config.yaml
router_score: "sigmoid"
vocab_size: 8192
parallel_block: false
decay_shape: "linear"
Below are experts of layer 7 (counted from 0) of a mixture-of-experts language model. Rows are named router (the router's row for the expert), gate (a neuron's input weights, with its number), up (a neuron's input weights, with its number), down (a neuron's output weights, with its number) and show model dimensions 0-223. Each number is 500 + 25 x the weight over its row's rms, rounded and kept within 0 to 999. Numbers have three digits each.
After each expert's rows: a language model's description of what the expert responds to. This comes from a sample of Wikipedia text that the model never trained on.

# expert 0
router:559499459498482511491522506533516531487520494498468479501465487523503454514513532506541454510487460505467531480466509471511462520480502541493449543510535465508497497533456481499513514505537534511513531561492491477535459498514521513474509470515465550547525528523497470487504496473541492513523497538516499506535443486491513516497513538474490526478514504467486486511504496523517505529490488466522489490463492480513519471496520498485503472497474459488467503455504514510449528484472524470480552504501520510475503500517521502536501532518495538532462493497461498500475481478536488430515498503448531489484481458502486495491567525467509488498484525496535478492527469521530504494489
gate0:507468510506539521454478496510519441464516470472486510497513552538535527529453509493493508546556482492500464516507464505508469490448453504523519515500522472468531528508538487519480528479511492495513517510509479503521466508492541517518457513515518463505490500492512507499519473483491479499523452538511527496567502527492517506474517499491498496475491501466501498472520525525522531477481487481517508498494483494520467485517514425525515506540543517464530467466489527501505472454452474485503485517478482536526516489490484505481496546504485456506470498497488538487546462518502449449463510512498536506500525479500487498481508448473485496547482489485524535520512447514461486490495
up0:504570526514528528499488514517487497500523532482496478485478467461529513523519506469470490497532511519428501473518514484519482528486503471569485503515507538514481508529488529494526477526539477514490518507497526526476435516472568513483485469495526484519501536503490513475486487518481494508523473534485516498492434486423500548524518507492463481511503533478517515509497504520513483475549510484507460546504526462477504524490492523487529494508482470503487537478491500482490486483506505496526482476446465512516520523505531478526496497500462508517457497517477484515493490506512506513536507504501437510527525485506488496544475472513483436504521516459531488456490506495474502566531
down0:511514533476531537476477505530498489531509459495505507506524478520480527530484512524518459470542494520496491503494492530506487557537492499472497500497512510554499496495523504526491530478490541500463537512479518537451451505457504463485477467486490491496501484463516487521537495507497446467512491475530469528485494490502475563519504474511543502536474496474506508464503448478482488520508507486519466492494532512476512471510535504527514499520471529485526527456462515521484530546502505515504493554528514548510497467459538543520551532493488504428455479500509502461502463520509478482480543484493504506521516486487526497461493533527505496492518556516513496507488524506532451524486
Description: First pieces of compound or prefixed words such as sub, air, non, post, counter, off, and line breaks in member lists.

# expert 14
router:551505442492482518521486524483525551500507465482504514484507486474513514512575495499436493527485495451470520522441452526509485493486451540515500507493514487472492512512518487502498514484482526535491502541491491486533439522489480514477513521481539494521505497534503530478495492498504491542551502517515496534515476484516478526542525511490519506466514505523504501493482520537508503493520492483463458521476494493498543520515541524482525477539474470473469525467462499493501523510467499478501476482542530515511428505521503467479532490508492498547512470530458501496476481482528515471553478533484504493538485447499476472483500489468502513553495499500543503493521499511553526484498
gate0:472481464519511512465512515488486471552532524521515504501499503490489500493478559506481503497493492477475533548521491456519469522535494520488486512500471487463461538517452461486467453549514523513453518555481519488513493552496547512507485475524534503504529530490507495475494485513505498527474551526478497490477502507505482511509550531476503495516503480518467502497486535485482495485523493475532463512470558500510496491484454530536492516502536480494471545489504487495494470457480484499479511479528480467526472490485493462450487483490472419514532499494476496511526505500469500477490546521504479519493534527555486511488493464447476494471495497446552471523519501502514507487514
up0:481476535544540490521523496487511508485511508508451534509499488496501505539488497512455486536483514502514495515468498515476483505505501477518516511520506505471516466534474483514559507509484521506516497489539485490527463489495517486511499489474477509458547525492494512538509492500520560477506468483524499550481514484469508500513476557550501493497503470493489510480504480450516493518531494524517488563481556484557501525457506512471485514521475528494474490476524471494479525515541464458486522459474488548482438466506498466537506491479546522489523503487490524447486492553474539498447495508524493492512503545496506508495446522472489483467486491463498516507477474483460526517553
down0:483470507516483473466527495493525477471524511478462515485487487473475492495513513512477510519449491499483450513473509511546533498482493541475489534497456512500521485499487485524542478469517497476454497483517524506515493483462492484506523448504507534516493504470519510441481469494499506504504514480521508484532534446505520467510488477526507473534490462527476480494453507473493506528439485496490477523548492487523544505467450528522508556522501499509487511484554487481493507490501516493506505502466500517558513492459517520489492504446506524480537524503477504563461536519502510480501531543503560484450476535520524502522524490476489482472464519491487525496489535492512439465464
Description: Abstract nouns for actions or undertakings and their -tion/-ment endings, such as attempt, decision, project, campaign, research, Act.

# expert 49
router:512510495483510495457555460483470499500541492507496504515487512477502473528513504463516479529491521496465510491468491473480489470489514530446471476488494476488491505490498536517489509479519505501504489507498461463542491544501492507454527508510511483482516519532502504467461509498477514504568474550485489536525454506534523476496502478471505484466517495493426484488454497489503509495517504518486479492435495492480548483509541497526501501494485508508456506499523498476468564460494490518505486526550488520469503572505457478535480521482509530510468487480452504479492471499558486515499548521491526479527486500439525542499518534503549517530504510530522503459496483531512521512488
gate0:463552530443531536443542505482553521512518485493469517519530490474514490479473504520546439502503549498511488472488472519501506512448463473480465480571506520497483519498561476489498479491495488502481509533471520500498509500506493459480517473493532472485452489496482504506493497460486499496517499504461477496518494505509460541484467543497533543491510524465502485511452512482513542511486482501525487521485499506490469515483529509528505494512459466449474488490467469549510513521488495517510512482483527467536481513535511515449498485551499507482541491500509511505534501522506513469520497449519484475519545495493532510498532540483488465531515524471511512486526480526448508483500
up0:492465496517474500530484524505520511481502489514526548486458514531538457518475529475511523501495451529472465517505517477535493509468492548504514483463531470516478465532520503501472551536471483495483477505466504514516473458481531502450554503509488535518482551510498461508481500525531545484529473529494495534477473501548513529512505485525462473515508503526484471484485531539458531481547531549520498513511532505550517485524497460499505502535482484442499473550511543491522502531537470504477488531514456518484484478478491508488466506464481489514481493544509504527514500520517494498506507525482529498467496516490509502502519474497484511507519510508464463553502480450463507539500
down0:502510452489498430493517477501486512571510511490519511457481498461506433545511473508496462491514504493470525525535462482501492463514490503500494524516500530489517491490492530514495502494525514516520493509505520451495499490513494492513487487508498522517495492502507496447508495517520470490492482491525456534520524500500472517504488473499509487468478459465455496513514509492489470511524509512476531536537495525428529471486489463485470528551486482507539510526528470502460507464520498488519472501514481528514509534491489502508528555491480505412452495477512448500567505535503491506480471472476456505513478420500502517488474513526485522488513488537493515512453482508491484534515
Description: Digits inside times, prices, seasons and ISBNs, and capital-letter pieces inside acronyms like UNESCO, RA, PA, II.

# expert 39
router:506514511466484506524496524534522521514519485488488497540462472426538509514517493483481488524474498479475541499488480466478464515495500508513461500494465481488496494519489525476499514520524523533490492528531476480522503558487491495485482489480513551566510501533468503456493505476503490544559490513493517540531452456492477471517508472462496528480513459494498473525500546514503475451532458454472487486483490480483513529503526477512519508528511481508474504483524440471488526509470487501520510490516527534452488521564488469513496488507490506540519506511444508482501493503521499532530475522520483464500465467451477526521497516500540511506506497510514514501510449565518532510493
gate0:490513475456460455524495517517491516495468494469504475437460477489512502484478471520498500508449503519499496486500492509529532516536503541509515482498518494459511496543460510514479494462491475490483445476510523510500531499491451437476469537492519505464497540503553445506500529482515572511523500501476509510543482527480454515474491477500521531475508499540542489509493539499555470509535513498482525485518491475549526529479461467495524499538477522540500512474524519497521474521500524506514486523526501532485524522519504543496514531500538534498519472519531501466482509509511491505479518514522474501490513521548475517469533487522519504511524471474530504466521514440527491514477
up0:485475482533552496459544507529466461485553495531508479513501500536535490520501469490532542513483525529514477503476497518507530534524532496470511535484499486514522451496536488513518542490506479458501457556522503456497482492547535500493539503535507483519484487453509527529483532479491465503491479509511466531455505463507470503485535496464497491517462519474512514511529465461509515477465511507452505532481449524471504495445488500487485529456465508506435513478506519500480473478485522533502503447489487476514496531479518538533475505498511503497489539493512462522489474521498516505511475514455527497491462491514504463471485462473502510486476521528472519509521523480510548488510
down0:474531503552489450492523508447446482474533483516483483481526480535502472477508480500493496517534500498506542504489463505502498497503544556511484478507475536519496504526493507537505504464469513571489447508519493503494513508513532499507521516505494474511525497445515503489507461553514523463514499520479520524501495521520521527542476507525481474496408467545479491533506471506474501504507514514473481543518526526515509468492464519458480526503492493532519456489546530477470522529497507515549516467532551526522493485482485478491505483540505499524517516500481531515445488531455477509503503509502522534476530518516509521518477505510494516465491484525506479458475469456506473513509
Description: Digits within four-digit years, especially the second digit after 1 or 2, as in 1938, 2011, 2020, in biographies and career tables.

# expert 43
router:473495477469502496510515541517474523539476489506520528482481468504529542488513492458488500524495501480503531495493506472493518507509476479474482475495529512459464490473470496502487509500517512498477519499487500460495496564499482514492496474524509528530493470530462474486468519464493491507531482528507523496522527471507496409500469479471520490471513512523493515497482537530500496503529494456479476486482519460530523469486507504441527488516484458498467510469486479472448557553509530501483518540516501513514468494515518458535456528508493538548502512467489477496472469519492506458533485525462498457492500483513532509525528523454536509566496474563542506522518491518486516521482
gate0:494481457507572522457548516475463494526532487520495507514500503468542494508477455485487458496501522472496499518518481534484495465517477513487537519504505482481496467513491519500506514511527469505504485511534528494492528520485523477478496551511477481503474508502543486510471504480530486497485476519512537490487465503484496457544522506528478493538487503491499521498508497505522518544497482494469497498533475465515507533467478554511468538501519446511502482478506471419505540497493526487454523518468463495510458498499511509503513508526517462516474480471517516473505437529488518515502461491510484490501455494481506556435511448478530515497480482538490517462456491448492451498478
up0:477536505497517493465555516501517505495448482499470480525467521520514551512549524493551487480478492542520517501491493442504525471491427504548509519482497532477530517485498527488501496494490492525493500496514489520476541514514482496506527521514509557490520523478546478502475529529462457484540479495507548498483453510486508496533470526537547516508503501483478503526459471486524489531495506481484480481496489444505530468536522511476482488533530468560524494501511493499527496525466495514526484512460499468456532492512500523510485483543484540506484506497491512467525496514501487517541520507512456531539538461487491483495493524475468514491478427493529518478504527475521504522473
down0:526458523469502526501495483507484481494485467526495470553514486521523475506482509499525516525505503508479485482507556494526466525485540489465532503526530538480524466528505507508502473502507465543484500453471490504528487469496513431495459503495475487476552511477504531472525465557490529502526541507502488490495482504507485519542525523486506482511458506526506510513498485473522446545475519557464491493482471516485521551528511490514497507519463502530488447512490485480467491482533477487488473487465462511491472483487475526496504519495486495482472536540456516503498494477504555507494503464461501539497461534543525506462479467471508500471478503533430516526518500538519502493471
Description: Spaces, day numbers and month names in dates after on, such as on 16 January, died, July, December.

# expert 54
router:550488482474492506470522513546449525509540463492518476503465477479547534530509505510451489526485470505477500496516479475496485538487454516509487500466515466448495522530474514474464493490513519495500546519528494475508456506532507503498520510477490508509519517512468498489518536492532517515590516516511477537504432471489530467495524482461469503483508528493467507460483523502519517505512486485497482518463526485514502478502473499500504517546515473499487545491517471494465523479507514524496534500567520552507463509539453480509510497504531549513523517481466492471499469473518507508545519520480478483562505461503515518527529507505526535516499528535508521482495465503511503514466
gate0:447501479520489529495529510553507486458492514494526485507552522511550521505486518460523488510519463505516510457511528483467482522512484453478523473526545522474499487510492508477482513505481456515490472491509501500553486508509491513457513508482491496517498497467491520474487461528526553483519493461478497553502486499500504506444549521540494495464488486481494505442457543514534497474509501513478510527494482516519502504512497478533491502506503494494500459488529520511512539498471484475505470471507522506549469525473507509503481500495493558485476510442524498498518478482580460535537504523547464492446499535507520504458517522464481492483467470517468484537512526506468482472506
up0:495529508498492458498510501514458516467520477515490503484503532489502481557503460505492519487507509469512524472558507490480516537491512505451473485505491500521497510518495529489488516509475505460511504454512471505460545459504516515516483530485500514454490517533470513487521514483508462483525522559497519547486496429537515518493564506471520517475498482443503519539484488556517502525463485467463483511476520480503514471519509541471471484506499515501459496484503520527505498482450473500516511457461488494539466550513485534524493502502538497517495557528511507558446494536500496495466513468498491499494521477490503491518506511467535487509525511505474520509515524461436457494494
down0:472501508480511460534486463540543479480475487518483512507499497492518545486504505518469524508484486504534445515578521513500493537483496495485491486514486466497514500478480538545496497487521489485491529482502473511507492517491449507498480502509505481538485471470521483485488505492493490492558495475488476493424479483482526484479475491478504516485462470462475545485528502499509503454494484498483479487469478503518448480510489546511492457545501479499496563526502517494580542532507521527468545521567508511504519521507497498529508486511476493521538520416460489523483498483482474511525519525486500499510546516485503474482473482496498529492497456489493532487470474502500455528502
Description: Sentence-final periods, closing quote-periods and line breaks ending paragraphs or following == section headings ==.

# expert 2
router:514487451477487522496568541504501494521542462497476522514502471472543505492508472512491488520486484484459515546487503505504512513467492519514472543502493463451460483512473470460470503481525510529440516526455499493536475511495523514487544516506545503512535543528477507506487455507541493520526532516488545494517473530537527466470527517460502514469511503559451478531502513563510488495516476488496479461500465499497532504525527504491478536489491497521488509478482454501479523522482487489503510491530539498504446489519479504493511507508509536492492508532472491507506495474495502487523537518486508466514514426512476520501513535508560502520529514520521531476502465533472484473495
gate0:513447450470529497491468493557530459523502490459493497503467447507512551508492500517510486506549488463485519502477524502507500503474521490516507465498485497470517502503471501465496539494491470541482507496566522531539514484504530489505520538568473507532495491503496498501481488505508522460501485471484488491491505530538456540533490472488475444511514478475473517488447509508536515510485482534525487491516497477522513474524469507495523507470493463503534468497503493527522526509491478475542535505489493477512503535500474500450491505510524459489489447528473481545474485472469528481534473519503500472502495458481473540506536506488539510512516487525553536493499540490494488447547
up0:466565481517520513484505531519479526515505512525452491492494456510476484501472552539496540491481529544530471478493482510523482474486523462493494484546455509510554506478468502503497476497489502447494525537455506455510490472510498488522499506465496490483496481499499477475477496479506496498511471529490443519489468503497494464521525552465522521474456487487517519483516515495532517477533488475502472539527535479538484552531460508511508491492495462516515518515506479528462538449483517503505484496494488538519519482517496513528464497476523502441514454492496481484502481525487464494544484481482470499515513472519453511491453498579496496464471491464516497499527515519462486485504
down0:491513501492467500530514497503501472538506495493513501515524495530489471480515482507499449453488500479509494506495493516438498457473450483549513498488551522509529520489492457464519563504526561525485539533494531566477525486532488510494527531508488483475482541508476542507505470475501553522524479545484524481509511526535494506527459520518493549480489484522502501481525517485495487480510457485529502502507486502526508469491499438505492508542503529470477528501500516525465476532504489489526517484495500477497531515483497481486513487519526516524478529499558540498522502459479490506502506496504528473507464489474532510486503527493483466473536436580489492506502491500431518488507
Description: Nouns for creative works, fields and bodies, such as film, album, music, band, Club, church, plus its and possessive s.

# expert 24
router:517527485467487517468501505544531511510518497479482497526497475498532491504504506485496511507452480515505535497505479483450475500504455491511501558501490428502457512495472497492522534507519535497510528511524514477497482544521499490509513450504534525536551515499481487466478526449520491506498498523483538470561480465477461480509505470503507527496513438512487466476524490529514470467499490486488513466450503493493528535495531481504490484490490486506493476487549464461461539512494465483524505504563552539484463500541522499547496491498492509519502524502464505462464459481533531494528492521521507446483477490526505495498518507484514490533545506518541526534504450521492513509480
gate0:496487472530488491487494522495515485508468523540524506495503507503475509513483530501434504478524491487514530543444479493530527526502505523435543517484520518528482469516519472518471510487534501525523500512491469500464473478485510463475507483493505489513490509508467463466498446480522486483488514511488493502497509499525532516497539419474478510509516542493502529492513479500516448467473478473508521429492461551488489469491471540506467533534519491460506488525518490487459488527504500517485527500473527498495487448516492520520500490461515506468501470508551484479491468480491524481554473522467513464458461544551505454501529501496518458495524490506510508548531477499482489487510
up0:498503502551464492544455510508494523532457510503498516541513482483528500525486507475531488523538551523509536532477454531531512475513498529531462531483523495494480512480547502478496482523489560512477574527524501515534473503499496495512495503528505506505490490491500454500496519517509551519483468488471457490514474512501475489489478471477530517512495480472514494515539477486526472498473486505465543485504530544477447513490509507504552526512475505495453535480491465507499489482501483446507511516468518489468542503498506441485498506491530494540524519483487452486505483513507553536526508505535563543539488541505550478494528498508502524529488496497495469505501520501498469518461
down0:539449508495461443514511560527453517476506441493467490517502498507511521493491508528519477539505489503482495492509535493508511534473491502507579488503502516519506495497510501526519482505505489487516516529505497478481502492470536499450519499489513512475473514451476485456485523472492514521512508517507486509507485522480507467529453452472470516512475520507498455540500471494506467539472516436481483499511493488506455487512439492492482515506485542506539480507503490487525460499473508507497471539524503487463552479497529462427521493512507493485497480514546491519492507562560507538465457480492517502493541485514459474520509474488488498438472502489522485491523509511491476484490
Description: Space or first digit of a year after month names or in, plus time words like early, late, mid, summer, during.

# expert 11
router:534519498504450485468511493561468536507502436502499507512511496489478503521501494509514453534449499522522550527482484481523522514443515521524522516461512471498509453485498470466481492483504562493526541523501477506501498500507485510508494491507479492533506521540493474496518545516493540541528497561491471509579459448517520468489516510488473488456508466517506493528463503513533474488518524504494498480468458489541525523494533488490541510480503501481482493496494486489481558499494508495485485514507492494453517470530470513509515509509515517517506466489456509453505466507519510479555503505448484491506465479470519489492505546486546472504488493506491505475491459517490514483446
gate0:503513462519475521504525527540480461496506482507503471519486470481480473552489518527499499493513488451467491523506477475516565519533435536496483513512441464494490470515518528458485510479496479484531540520490490505529533522473480508519502510475477577504466515466480497506476538529513491481491523472487503505515474470537490462468488542502487522522487487505483497512531473492518481523513479488507538497487475514478505477531529484419520463461492445513492512474512507538491490461505459501505515517511491446497503495548484509463526519453521496508532488499536502481501511444522535499503504510516536464530478485475526469511500474511475519473480512469497499485513539534513542511514
up0:485479524489523534476489525531493485534482493479478515536502519478506535453504496469524539446460499456487525467491510498512541507463508464494492489477509465508543532472505553477524525566488470509531535445497495514488492473547515510457521451528548462458520515547458532504477505499490487467513511472517519480520536494494503545537491498474465494529530494487493506482482529525514515472521501516522518446481515515506480499480484510488499469478502473466490500492477475464502436569499518509495538503484521504467473483463470497461474517484532457486452463494519502487527512497467512504484515519460500502467487492496507461498503496496519507486527475467477516516490483515518527517497
down0:522511523460520485478522497521543553479498472474476496508476475479545521504528486492504479528520536531512474517474506499510461516508517502496491481424501508542499501552532552494501459550498503508534493533510511487540467476497525515484489494513494548487488493517536512495499547564510517473482523482497507474501470452492509486513495502486467473500518513481519539480498509445493517497479504512519484499526479556468527515459502479460507494515527509522483519480442493516518455511489532545497473446465521434506508463456489486531467509470504520509474473518483509492475488498506557549493518495492515485482486506474540506480494483508508526507480500513511481513469466543526496548501
Description: Mid-word syllables like tri, tu, su and macron vowels ō, ā in foreign or technical words, plus line breaks ending table rows.

# expert 19
router:524509526468488500494516538495495506518520461493477482510427497479539536503490477504453480554491468488457508528466502513528501510473500494499475461502517465512470498506487518462476522490520538500470459498466487444523490522480506502449527489462490517520500506528489525501497507495503481524528482472508469505501477480456544499485519478486503551497498506515496477496493530512555469443527470452510488533441517474528525498501502517480520503493480507465449473496475457465517510510469483467500517545542532544489502496539460462517528510524492483521509509508474510475544491483501529500518501535478537479515494514469498451482513567463511532492501514508494472529491488479508539470485
gate20:487460491513454500547510528504529499491488461530455479497526458496524507512469506519489509490493517490468543490530507490494482491496515492508466484461482448499495530513491540443508543492473465488509484463443505494474528485487510551485487486497511505503485484502495490535496508501551510463550504509462485516506446492475550490503454534490483468432492500514472456492467512522488507507513484464463556483544458497461483518487474520450498488495474485441480494509490513498489431508536486495526490478516544515429486519503455501490511498503483479513520465499525511497499496496488466497503497542495496496509486482503479520501521497511543514476523560502487504494505517491530474526463
up20:496455478510512525491492486527468508459465485476454515507507507496487515515550504526511529514515562477458492472516500514513517500458483493481482517496516523485557506518470513489527484488488486531457558501481471456506506473488494510523477457510509526492503521519512551468476486528540466474492498504451463511505463479537508487491530503524445482519497491492542480485504538485525531478489517500553483522501505462502504492474455488494483512510521540426486478498512513473515472509471498455458522507536507525464499510482493487448502534517498481540494525491488516529494502538464495498506478510507514491477522514520489463455519497514455537495454511487526471496501496484498504505592
down20:478475488520503543493486440500478499489499506476495511502535492481489482537510428532545492513476522522515486453500490524493507533501515507466488499487476455478503520470544480510477509504497555534471494463509512524476495500490531509512491510512504483503527505517487511513559468507558516478528512530474488520507502461507476492466509451509536461541485511496466483479522480458467473454490518451510506503528533560485532465506470523536493535497511524498509514526475433488484493512491532513521495502518495497478488492458517492498519547477467475531497468505489509495509491519504482484485472535497436516493506490514531464465545509544498510489467487458451536479548506487489464501478
Description: Mid-word pieces of biological and medical terms (thrombotic, lymphocyte, herbs), plus spaces, digits and opening parentheses in species lists.

# expert 51
router:508537447493430524490512467511504511506513512507534511507452517471526493524551510492485493489465474465475504468473492478531476476464503548486489486499492491446452512509484525491461511520520497459468494536524504516509501513514479520486466480484523528499533538534486506479546522507526475522531492499487517481520483468474488480498502519474511489465521538531488486499495507489519493462532474496464487476483524488478529523465508507508491504540481514520443506510483487460513543514496526512488486531558517544456466501559493482511502506506490521521513507491473525476518485491525495491491482522478527447518505449455492466490509506486511520542463525528550488555491496528550504463545
gate0:495487521495478498509508523512467535510485504483461478500491522515495510519503495477537508487530483500501520521534518499504537481467515546492521527529515480491508511544491479466493486557484508491496477482524512497504451491485532499546461496546491484542473497507506495505527472484484442489485524571561522510526523455522516501526486495521497536500546477521540486487436528500485452519510477500482514486515472458481531561489536508555462484514506502487499499435516504500496485494490487522513472501516490490493482493546490471512476504497462545579493493503474545482504503511519472494500501547518498505462499465514522492493491477463453471540470501478530470481491496502484456517535
up0:487509522552495489470493475494510462518495471464538517504538472521506473467489507515549475508487484526522450477503527477520475502500525485480525478531493519497440494496515476479512517466483497518540526554553543504481489518528520514496503505449527502499549472445497503468524497486500534511476550494485510477476465453478492504521468486516470454490482513466448506515473462545524474539488528478509542511548515505560489537470484491539489494478479524527519519463491510491500508443517491515488510486494474493495513527492526543489506482536534500498523511473516535514540506502514472501541518476504474477501531509516512528455528503499522450536511480492496511490508489502542465522511
down0:495525495544484475514511543534490486572557489507467491497511544489528459567511534532471455489508495481496494517480503543541459525485471498490482488546484516488470484509509529485486486506510487484534488439506480481505497504507515524501503525514486486469481497484461502521530501490501467485513479522513535487501541451539485488511544484512487465487478477523504523499500496504517509475462505533510495482501495486520504526515480540506482530526461518528496562463478508501525536496501490483509508466480457531449503449539520523542509486480457484534508507520502522488528551455508497526508538473490556515451481484506507476536480540478498477494458504528511519517463505513490502532487
Description: Generic attribute nouns and labels like type, number, date, line, Coordinates, years, and Phylum in taxonomy infoboxes, often before a colon.

# expert 25
router:485507489461497493486537516523519542522527499479486560505493479431483487483546552480546490513463481525477514459489475498494507521498456482496459498481494460471496481494514535477477467478553502509467483523475490514509495509520484469495488488488523499534493553535468481468492497505490527548528466513524523521510446438474501498531476491468513500481521503511485490483466519550500516481498469497523502470501535466540547448507511496531459538528483454503507484485471495516514541480446491527456507525505527511484489524523473482522476526510492483503505482480472556466519490504549497476494488513496500505527487504447502476528495529517530490517504472502486521458472483515520525500501
gate0:515525562488509505509482432482551553501478435463492464483492510512472470525463452504521496477502500497516539468525520484487502515516487506540496522493486478486513494497500479495454532507505542526481519522479510514490526526502504480510493492478483486570544541511500531487488492497516451487509491522524521538508478471472461424482504482476518512499490450531502528481493457458496505520448500491515503492486500533476513501475497474510533519466506509453504501492523509500502490453490497473472474493499521541489500500502492516492479546543491462484444463489538491447519503474503525502483575535533517547488509492506506499474530524517495519485532493482488491479485495477484515515513
up0:489476488457483500511506483502518534525489515522530525530511515474481518515510520486515471506546540518501471520531522487508478513508514523479498452478459488496456529500492497493502456552478539487454511507484501449516483503528470508530499454569513537514502522501462487508518528520517565492523515522463528524488474522504568485456534475499482506465496561466468534503481548505497499523514474492528496503502462522487521545513478514493474474561470519482484524520501552544519470530518512512533460537485521519517496495469480514523506504475523505505557499523477531499507477462486481506484520476515505489520506485475500520491492506493510459507499475496501540550493505543530511500472
down0:548510460511508445526475500448518472479533484515511468537476505503534457475498507497481512479511526485516470526543499520470530479465473472484540485523460530479513530510479460508467510500494512505548505521532479529480504502559543469507516453555494524544482539547529495519478487532515545489517512459525469500480454537477521477484540494494489501497530466509496518529503514484512489451474484533499527490491549518494508548531523491525507458491484526494461504480518503448457487516477486447503496470462468471529520524482505484513500484512460480484493478499486486494484526495497483480534498492529498519490488464475505522484502555487514501508461484472496517483469475524517478501489
Description: Raw byte pieces of accented or non-Latin characters such as é, plus con/Con prefixes and capital E.

# expert 21
router:539501453480472541481551520503495534529496477535465526523490465475523478517527517527475509523510499487462483499503472482499484484506493560498507509514473516483478461493481516453483504502516502519453473537480497480502480500524497502501522511489566526492515524548498495499463524495509508524553522497496511500496477502526483461496531523444542498471508474555441470503492517518514502461539489519514468527471545486463551519488493533455489523525485500516483517474490486491468542498516482485489489507535527536488469493522455488521514459492502501565493496500482501485484479461496502465537521540471522481532474434513494473501501503502510537535505538501482512537494485516494474458499
gate0:460508523526502483482537487510490507471475520460539553529465514509492482522491494506518494495488499514462498469480457448504499466534524541487534521487464530494504472515489548482532489501511495511489547470521458502469522561507516510527526523481490526519523526506524515485492515499496513489462494466489519457515523522466487497471500441503500500511495528471516490497528490516505517496540492478556504493489496482509560491467484539491552494511502546504501473539481528511472484485472526532483529508467510508463473532503520512581506494468461529552478524493509502527549442502488503517474482508504509524491521495545523523511512461495464505529520528492536506511540535505472501469482
up0:481503486515479465529507447511515502515473489505502527473502491537514524535546484546529464513496519480521471502518523475528480509477480486562495472499498479473476462489509503439522525488534450502548477504486489509458479502468488505488525512457491470492476497519461496445507487488490466540493522484491487504453518536516442500470517497506508515538503518500468512516481457487504471513498513474468451523530480521467472498474529476498459495481480492494455520488469503449479482516483490456510515500500484543441515484452512501482483488508473497490485512461508571487512520520478482544505512515509508530539459468533515512476495490484494517492507531530484550475527500497504550515528
down0:491479478540500462478514530505503475501466547475458510487516528550490513498504536512551461474488481469512494486480482480507491440485554513466517505489509538489512484487482472502494480535502487488510488432523424506524469472508509466503454505481479525529505463491479471523493506499547451464503498503509524524480478515570486489502517500453510474565425499470480451489506473465529490500505506504493509470508502523510511504488518514485540484532528487503519496506520491473488485511515510518523524508476436480539510510526492488522509474499509495475488495503504496482452494534516500487531520502495479522526505501480539475529503441485503482489552523498482445506489490534504513474482
Description: Nouns and endings naming places or buildings, such as School, Museum, village, church, Street, Rd., often in architecture or location descriptions.

# expert 34
router:495478476469512522494511504507480514509505486496508469510514478492508513501515519486497498514494517448474511506487478489489523482501516512494508476484498486474506502533461512508491517501524520501491485523507452420507487513537517497479510508522528493511513545527499476446489516519525526554550523515532496545518446482471507441519501472425505520477516477504477476532475518514478509449541489478509479454482490455487533513506491485455518517528498502514487528458528473441476556479467501493510516521500508542452494555532504426533507484533508522504490499525471521472514463494524521515520503511508510503504502482447526477492498508501520534493483486508536516501512440555483532472499
gate0:521539513473487468486507509476408488464517497486505470526520500528485512548511470466493523469513481463488450499496514484515494529485461479516511475494529514506530489510515525557501534512508467493496496492498495466506527441505486472506531490493489497494496497529507514477444519513524526473450528475492507537459501476470499498432544482498496473492491503507469464450535459511487489509506506477507496537514474528540548483486549521458494509496501480488503507503506515514531521500509475482484501510528506488512495540505511523515476496504472510460499502507473500500504494510467498472523504446509505546520466485532438503514532517506523507436477496523507489476532474422494452508468
up0:478528556486522507554530529493513493474488447493487514501525511562501477476530527502474497510492502515505520513516507514501549458511494524485536491477431449509469511530492478510504529490461452483428447465515454438471476533517536516480493495504489504474487539532476542502523519470512487461478473504500501474514516533508519501510516490515528506481457537502497503492504509499450504511451512512490506519455509529469537511500446477519484502530512480481496513487486506516508513496498516534506501503495494494514524503540469505530499460534508488538526483497508460504499539538481485565547529469503486477507488492520524484477529475527477490490518499497468519540490511528527470483519
down0:495477512509522487529470527511506542523507497495516523520509474495495470524489526466515505490499551449501486455496486537497521513511537506452460499496521521469540482509534521544513475510549461498485521506515460507529469539494513524489506489530509518505500493484485470479525527511450438462517504550497504464514482487494474534503510493506491456520438487538460494522486526530494440481496496545527468558466527500491565493502485524516478508510483504476450505515468500487501522561487546503504493472531511502497500537489493528490510510489518505501495506517497542501465482502538517510511520514479514478469498490443506509494495497524490472514532453512482501508494537497454453444525
Description: Digits that begin multi-digit numbers in measurements, routes, codes and tables, and spelled numbers like six, eight, twelve.

# expert 58
router:517534449493461497512490527538520503523484468489514499493461484478506467503521489513484505484479507471489515492508480507509515479473478558519489525499507470459484525509517502459489503507515516509459461542518493495512468534469507500479533499499576518537495494516477486485501509529499489529559527500476532511525485487561516477499527503467495505465510506532471478531496500551494485464534488448506476491504473488517530524498552513502516546530486477501462489491489445497464522518498505491496506474542520517470448539512509496499550517531507538498492496518480510436507467499484513503529538528461504484513502404501513516480494503494550502542513497504522535467487470534521501489503
gate0:491470442512523469511498490520500500486463510489509529509460493482493484489450460513495511468490503519514519557535452507522520507494505521542543520502533455511510549502512482492520509497441511494527526506517550492484449490543526483525497525472487464528492481515474512497531505489492476518527478456500523486504517518541540474500480490487517448493501490509501481527488544545486483486511504503497476512469532487518476503500555526511499485488509490444509466522507515488529507482494527511492502506488519451517476528499469453480491535498540515508480525483468480498523510551518574469513510542531504502512468464483490522479506509461519563561517547496497516499523514479469478488466
up0:472528541486467491489524547523499532482474465496498498517498531513476517526473474562496484483469521512500456528476535572492495538477506553496512488498510509549505513492501488527490458474473520537463490500481513491495500519500537524475537458447508490499516515536522493477515523507473531511479511480484521461526506529497520479521485495507511531536506546460539480507516500496518486527484459470501485478479556499527488481515470564527521478521496508521532484535485455560505483464520518472513498500496510520521507531509489558500505494474516499477476545502488547505527471491502518490504499551501495513473552490511468483524514514493523492476505530488520475540474502465521552460493
down0:505474471492479471440518501492518500490467495483507502531482479532496494497492547449513488491524521482501502488516525511471488492503511495466468498484524497535507482466492475510513496503501495469496439465505476516454511518503523528473511514466463509499475535496488485522525477460501462507462472498515507500499466495535493484496499503503462487486473489499492493538576476481514510556547475468480525471539497508558484512517525459535503484482489469485493532524529480506524475510495489553478478458472527517512542502499533558501528538457514466539511502530523509434487447538510491549463505486496514474486500495533472521463477486522501553512496524527541519500515491516486483507541
Description: Nouns naming creative works or media, such as film, album, song, game, series, version, often after the or in filmographies.